config.yaml
n_layer: 14
d_model: 384
n_experts: 64
experts_per_token: 2
d_expert: 64
d_shared_expert: 128
activation: "swiglu"
moe_layers: [1, 2, 3, 4, 5, 6, 7, 8, 9, 10, 11, 12, 13]
router_score: "softmax"
normalize_top_k: true
routed_scale: 1.41
balance_loss: 0.00485
balance_bias: false
router_z_loss: 0.001
router_noise: 0.05
router_bias: true
shared_expert_gate: true
init_std_router: 0.00957
lr_router: 0.000661
vocab_size: 8192
norm: "rmsnorm"
norm_eps: 1e-06
tie_embeddings: false
optimizer: "soap_variant"
lr: 0.00521
grad_clip: 1.0
batch_tokens: 65536
seq_len: 1024
train_tokens: 335000000
steps: 5112
dataset: "wikipedia_en"
Below are experts of layer 3 (counted from 0) of a mixture-of-experts language model. Rows are named router (the router's row for the expert) and show model dimensions 64-127. Each number is 500 + 25 x the weight over its row's rms, rounded and kept within 0 to 999. Numbers have three digits each.
After each expert's rows: a language model's description of what the expert responds to; "raises" lists some tokens whose logits its average output raises strongly, later layers aside. This comes from a sample of Wikipedia text that the model never trained on.

# expert 61
router:551488509479481475522496511502501519480526507489490525552500502503486499484486509470530527527507510519509484547536531496528489519493501482490493477500497500493485496437487503483459512537515537
Compass and national adjectives. Capitalized region and nationality words in proper names, such as South, North, World, American, National, and slashes and dashes between items.
raises: "-", "ern", "life"

# expert 3
router:541483519471526493533480503442534517501538455498501489548503527489473581499493500526545540526508537504525448524509516487530501505529488482495519463497498524465469509487494540479453506477486525
Capitalized name beginnings. Short capitalized pieces that begin proper names, often foreign or place names, such as La, Be, Ja, Mas(h), Bel(fast).
raises: "oya", "ken", "w", "ek", "ko", "iti"

# expert 19
router:508488529499478519518481487485501492497540477521493550487494545459481471478452473524509477512522519497537499496508499522545526532496472513527491510517497515501476467465471538456491537536492536
Vowel-a syllables. Mid-word consonant+a syllables in foreign names and ordinary words, such as -na-, -la-, -ca-, -ta- in Ecuador, Sycamore, memorandum.
raises: "rd", "nd", "nt", "b", "bs", "ria"

# expert 8
router:549489543505526434567465523460525503532484506507520494518528519472512557472493464552514557501503533498465497524535536529507535508530495475539534489505503547506445518497510535497505500503539478
Mid-word consonant fragments. Word-initial or middle pieces ending in consonant clusters, before endings like -ed, -ing, -s, such as Sc-roll, access, wear.
raises: "able", "ed", "ability", "a", "ies", "ably"

# expert 63
router:512481512495484528539474509450516495517507500498532507515554518490490500512456532516499518465527504528475476527489541470532499530523507531529494496482504518477493498463488495480481530483520517
Word-start Latin-root prefixes. Opening pieces of Latinate words after articles or prefixes, such as inc in unincorporated, res, rec, per, ad, disc.
raises: "our", "ru", "uba", "ur", "la", "lu"

# expert 34
router:513492526517461441498494518523498518536510482515496508489500500468502495452470491499488515550505537526541467521527522461503525513554504478465463476460473556488506530481463506489490522562519505
Plural noun endings. Plural -s or -es endings and plural nouns, often in sports and statistics contexts, e.g. years, points, Appearances, Positions, civilians.
raises: " in", " and", " of", ",", " at", " from"

# expert 2
router:516469502490532445477457525476524518496498504495515551493490510502524528486478477492528503521474509518516443558495556539543506482507455453462555478449498524486468505455465534496497523528526488
Past participle endings. Past-tense and participle verb endings and whole participles after was/is/were, such as recycled, manipulated, made, known, released.
raises: " by", " the", " with", " as", " them", " a"

# expert 55
router:514487543482539514545481495456518511520504489504461499531486503497467541495507482505518508517536496522498499527514505480504529510513475525511493475468490501466498531510505501471467542490517484
Consonant+e/o syllables. Mid-word syllables like le, ne, de, no, co, ro inside words and names, such as cheerleaders, carbohydrate, patrol, Cosonno.
raises: "ck", "urs", "g", "ur", "tt", "ux"

# expert 11
router:519448551479525493497445556479527545550504531532508527489509508450504508475490504535510528513536502501482446505535514515499511503524469515534510480495484533490488480490479539480501494518558536
Paragraph line breaks. Double and single line breaks after a sentence-ending period or table row, before new paragraphs, section headings or list items.
raises: "=", "The", "During", "In", "Some", "Following"

# expert 41
router:543464540469463461517493499492505525528483507541501511538533536491491530455477504519506540521548506484501484524525523508530539510538467500526459506500489521482483482465457538441489514528520509
Numbers in tables/statistics. Single digits and numbers in scores, percentages and table cells (0–3, 0.42%), plus abbreviation pieces like the S in U.S.
raises: ".", "wan", "hl", " than", "zz"

# expert 48
router:538494530454493514533498541504523523512554513529515519504511532457520506473469501503486540484534509504526451501515519464548546506548456471512508498479491511471499472496428522500482516508502525
Sentence-ending punctuation. Sentence-final periods, and also ! ? and closing quotes, often after club names or abbreviations before a paragraph break: "Degerfors IF.", "school."
raises: "\n\n", " However", " Its", " It", " Following", " They"

# expert 53
router:535463534494516496494492547463495519523528502539517507521495534508463519478498479510511501484530500519469488522503505505536513531502502501519510472487492485495491472496473496454504481577499481
Subject pronouns. Sentence subject pronouns (He, It, she, they, I), often starting a sentence before was, is or has, especially in species articles.
raises: "l", "b", " also", "d", "ds", " was"

# expert 22
router:512473568483546491511470529447516519500496505522531477535548515468503528494455514509541521539492516534456489514524531493526521500511467465499476514461486519482472519491497510472481499534525531
Hyphens and prefixes. Hyphens inside compound words such as fare-free, air-sea, cross-reactive, and word-initial prefixes like under, inter, un, re, co, dis.
raises: "-", "ten", "ge", "ies", "St", "y"

# expert 21
router:499487530509451508494500515514519498511542492509468521502508559481457532474479477516495521505517487527506483528545520505556546524515474482524469502499472508475477481486457526494460505517486536
Heading equals signs. Equals signs opening section headings after blank lines, plus abbreviations in stats, taxonomy and geography data, such as MPC, DF, °C.
raises: "=", " List", "V", "Comm"

# expert 40
router:522445504455502506520487504466506545525519476510485510539507557460473522484464501515524516486540515490503454537489519464547548519520481520505486450491485520473454514468449513477459530518477490
Digits and formula markup. Single digits and numeric pieces in tables and data, plus ^ and _ in subscript or superscript markup like H_{2}SO_{4}, km^{2}.
raises: "{", "°", "р", "heim", "#", "iv"

# expert 56
router:502494512485483469502479534498544516509525496555525459533528506491480493476478476512489519489505516511483508512499542506505529504576499475477521479474477525501473509465494479499513504497544503
Short consonant fragments. Short pieces like th, st, p, f, nd inside words and ordinals, plus hyphens in table separators, such as E-th-ics, 8th.
raises: "ole", "it", "ick", "ump", "ör", "oca"

# expert 20
router:535487506494497495506465521513505511520506481492513530540539503500508508508494488496495578492523502502482469533497504489554521506503454489500493498496445511495475456473469537499432513547494491
Table line breaks. Line breaks and double spaces ending rows of wiki tables and bullet lists, typically right after a closing pipe.
raises: "|", "-", " that", " with", " over"

# expert 32
router:551469513471515480512509518512510503527484476504488542487503539464499497477504497534509497482519529494516483519513513485519503513534476484522505491452461520515469517498462567486505478562495524
Plural and -s endings. Word-final pieces ending in s or x, mostly plural suffixes like -s, -es, -ers, -ns, as in activists, waterjets, Paleosols.
raises: "hip", " and", " are", "on", " will", " of"

# expert 25
router:518480528451504503520500528457508517503517466541498502511502471441487514475482514486527513501529499502485488494504526545560526503491489516526468469468478515481459502482482535501489511518481490
Closing quotes, media nouns. Closing quotation marks after song or title names, the nouns film, album, song, music, plus stray symbols in coordinates and infoboxes.
raises: " is", " (", " was", " which"

# expert 49
router:517460520466467477503483510468504496532531486591509543515514514493507510501523495497510524514515538504516485534552496502525505522547483529499467497470493540491503492470400541487464515501501532
Year numbers. Four-digit years, or their final digits, in dates and tables, such as in 1992, born 1967, 1969, plus the noun time.
raises: "–", "\n\n", ".", ",", " –", " edition"

# expert 57
router:538501522478530515534477518501545505506514498516479503549521505505474551462471516508516486487539505506505491518513508505544543528496497527517482512515486514469453480514482519460472523485508472
Mid-word syllables. Consonant-plus-vowel syllables inside or at the start of words, such as ti in tight, privatization, self-titled, and Di, co, Ne.
raises: "v", "ff", "ck", "va", "ll", "g"

# expert 14
router:507509506459470468542476528469539525528482445565493535516561507511464506510481475493516510494533532502483492537489550497532534532550462472504521475451430523481480469498456501458494504510508498
Prepositions. Prepositions starting a phrase after verbs or nouns, mostly in, by, on, for, with, at, during, often after performing.
raises: " the", " a", " this", "iti", " various", " an"

# expert 9
router:518479531467507485476472509498512511511519452485492542496494523465497504503515480502555502540506517514522483531507501488520508510491483463520472491477487544508495517505471482512467505515506488
Word-final consonant pieces. Single letters or short pieces that end a word, often in names, such as Pron-k, hor-n, Ghadi-r, Vazque-z, alcoho-l.
raises: "ha", "æ", "á", "ée", "é", "hi"

# expert 43
router:494489517470509456492431539488521489525511499556511509526539500484490527470490508496490516495537500511497502517509558495522530514546456503484511478491502493468490477483472511501479553538532463
Infinitive to, auxiliaries. Function words after a subject or verb, mainly infinitive to, auxiliaries had, has, not, would, can, and adverbs also, only.
raises: " be", " come", " become", " act", " a", " see"

# expert 52
router:552457496466472485507463509474531551524495482515530528512478555515507508477488510494523511536526494512487480523529502495529522518513487443525481477519504512464484456469465514503469523531531533
Semicolons and table pipes. Semicolons separating list items in infobox fields and ranks, pipes between table cells, and clause links like However, though, allowing.
raises: " therefore", " finally", " ;", " transferred", " thus"

# expert 47
router:526467512473528495495472516502506523506530491544504500514515527477475520474475475504520559501525509498513482540521521491543535522516466532503484476506486509480464507478458538469448521530526518
Such/those and abbreviations. The words such (as in "such as") and those, plus short capital abbreviations in lists and rosters like MF, DF, MP, D, V.
raises: "hood", "ett", "itar", "ified", "mate", "like"

# expert 33
router:513487525475510509495476546460519508515545503548491511525515526468460542487494503495488515519511472517485479502519522520529528506540494493489486501492474523466452491486468503496460501505492460
Opening quotes and brackets. Opening quotation marks, parentheses and brackets before quoted speech, song titles and citations, plus dashes in tables.
raises: "The", "Ex", "Be", "Al", "I", "La"

# expert 26
router:514454516499459501533483503492484529539492457525496544506549507486501488514488490525525531501555504509484492514562514494526507498488496468499523451501469512476484492461474495486479523518516486
Copulas and conjunctions. Forms of be and linking words like as, after, when, since, right after a subject such as it, he, which.
raises: " the", " a", " part"

# expert 18
router:543457521483560510532493503470519538531518499516522513504522527492504521490464495487521519521494517481499462504553532508517518539539472533484518494499440516456467476481484556478478511528519490
Nouns after determiners. Common nouns right after the, a or his, like name, number, title, genus, son, plus the -ly ending: middle name, Weekly, accidentally.
raises: " of", " and", ","

# expert 7
router:524478546482535472529493526512508544495507499517512500510517481489480508505505518508529526522518494523492487531504513459519494504503481473534498480517481500475489479490478495478453538482525512
Consonant-ending name pieces. Word pieces ending in consonants like g, al, der, land inside place names and words, such as Pahang, Puntland, Gender, powders.
raises: "-", ".", ",", " |", " &", ";"

# expert 37
router:506474489459480501492502511491508510495529497502533529552533534484462513451475507530476504506552474553515501502500515481518513506562502513480500508480488503489478466484472478448439507487504517
Capital letters, initials. Single capital letters starting abbreviations, acronyms or hyphenated name parts, such as D in 3D, S in Saffir–Simpson, EMUs, PFP.
raises: "irc", "DS", "ib", "ines", "ile", "ath"

# expert 36
router:519482486495503496538489501527518503551537497533484484521557546493468532478472487492548523506517488512523471513519495502535508526515469471476520495520471557473482471500486484491475530509525499
Linking prepositions. The preposition "of" after a noun, plus between, including, like, among and such as, joining one noun phrase to the next.
raises: " the", " a", " all", " both", " his", " those"

# expert 50
router:498467515490493516540489530502503515523494488528531524486531494477472502474453504548491537506525562510527482509507514478553530553485491479505501499541467516480504458484466533465493544509502492
Word-initial short pieces. Short capitalized or lowercase word-start pieces after the/a/of, often War, No, Col, Li, as in warming, Volvo, Colston.
raises: "fare", "ney", "vin", "ber", "mes", "ast"

# expert 4
router:514494524486515506501473516490506545529510528534461523498510523466496499460482486495506535562534512514501488501536525527489523549518463502514473526508465517499473499463499524487503550513505457
Abstract noun suffixes. Final word pieces forming abstract or Latinate nouns, such as -ure, -ance, -ity, -ment, -ation, e.g. aperture, maintenance, capacity.
raises: " rate", " and", " in"

# expert 30
router:505460525477483472505454518513522535525499493495521546512525501495503485515473443492471493501498517511528487484485498488487532532528478486484515482471467493478518432489440536480454528494523511
Short pieces in foreign names. Short letter pieces inside non-English names, especially Czech, Slavic and Southeast Asian ones: Š-t-ěpánek, Saput-ra, Luc-a, Sek-t.
raises: "ry", "rib", "roc", "rop", "ra", "rell"

# expert 38
router:540460528459507500527476539475522532515522469526492501523524535486493513477471487501506548503530511485506481547529518490551545527518477512514490490504488524468472497472454530466467517525500529
Numbers and table symbols. Numbers, hyphens, pipes and equals signs in tables, score lists, coordinates, headings and LaTeX math, such as 10, ---, \right.
raises: "eller", "oul", "cap", "oper", "tle"

# expert 16
router:532480509499484487506492520500512492531491476524525530502527533506509520456491453494501525517536511511519492507533496522537526520504468460489523433524466514497490509499486497486486529524524500
Clause-separating commas. Commas after a noun phrase, name or date in running prose and list items, typically followed by and, which, but, he.
raises: " and", " including", " while", " but", " although", " which"

# expert 45
router:513485500486523478501518561484512493512536467484512522519562506503488543485500508567516525510496524509503482533477509484530537508510514464463524480460489526479460498488510498473475497487505467
Word-initial consonant clusters. Short word-opening pieces, often consonant clusters or prefixes, such as al, cl, dr, pl, un, as in inter-pl-ane, ha-pl-oid.
raises: "ipp", "ila", "oa", "ive", "ea", "amb"

# expert 6
router:528476490471484498562496506458495547523516517524485518491516526455509499468509485528553509526492521501519470482488542514510519499482477467538501452501475519500463502487460533510478548529505496
Mid-word consonant fragments. Word-internal pieces inside long or foreign words and names, such as antise-mit-ism, Pre-Raphae-lit-e, sub-mit-ted, Minneap-olis.
raises: "ic", "ics", "ical", "ous", "ary", "ically"

# expert 12
router:498479505481493506532499510505507547504527518535468530494500506476468499512472479485507507504491487542468515516525504534484488527512500522518492480505501537487487479482461477478486553496514549
Suffix and inner syllables. Later syllables and suffixes inside words, such as -ial, -ic, -ist, -ene, -the-, plus plural s after an apostrophe: Eocene, synthesizers, inhibitory.
raises: " rate", "ly", " zone"

# expert 23
router:537461526472527490521491542474524538529510498524515500508516522457499531501462504480516539499511513513496479557534514481536520529531466509495508489509459520468470473487469517462454510524498529
Common place/institution nouns. Common nouns after the or a naming places, institutions and objects, such as school, station, club, bridge, church, town, party.
raises: "head", "under", "craft", "eat", "ung"

# expert 39
router:523503523450491494497497546485507518491538480514501504488511514497491493478495471501521518515555512483511509508550490472502524527521494511497466475485495494449498500482488496456456521520505500
Conjunctions and relative words. Clause and list connectors in running prose, such as and, which, that, who, what, mostly after a comma or noun.
raises: " the", " other", " others", " later", " a", " its"

# expert 54
router:527445503493487456514503507506499511501508498545510523550526543498470504492478515498506499488500502517482464510510515517516542548510487492488488479463447520503466510491456526492448516535550500
Numbers in stats and dates. Numerals and number pieces in sports scores, tables, dates and statistics, often after a pipe or dash, such as 111–99, 63 yards, January 4.
raises: "th", ".", " years", "°", " days", " minutes"

# expert 31
router:519509522487500487522489526523504508513486490544526503564570511468470499481490522484520534526530523525502489514512556496517520508508496522495528504508448526501474510459509510468480528522550534
Opening brackets, table pipes. Opening parentheses before units or notes, table cell separators, dashes and math signs in tables and measurements, such as (64.3 ft).
raises: "not", "ci", "form", "died", "present", "later"

# expert 44
router:537505498490532484513486530498526538515481469521475550532499507503458503532468468500484519520520483488474459522517514494510531508535503501500466448527490519467503475479468492479495528503512543
Foreign name syllables. Syllable pieces inside foreign or unusual proper names and places, often after a capital, such as G-ren-ada, Is-abe-lle, Yugosl-avi-a.
raises: "nd", "ns", "ira", "non", "n", "it"

# expert 42
router:513483523474538508498524483511503555561525526572483508504506514481473508487462466500480513503515491510518479521550499533486543517555471515514465476493497501508457474487483545471505506543518493
Closing parentheses and heading nouns. Closing parentheses and brackets, and sports or list nouns ending a phrase before a pipe or line break: season, career, classification, Results, round.
raises: " that", ",", " is", " was", " and", " in"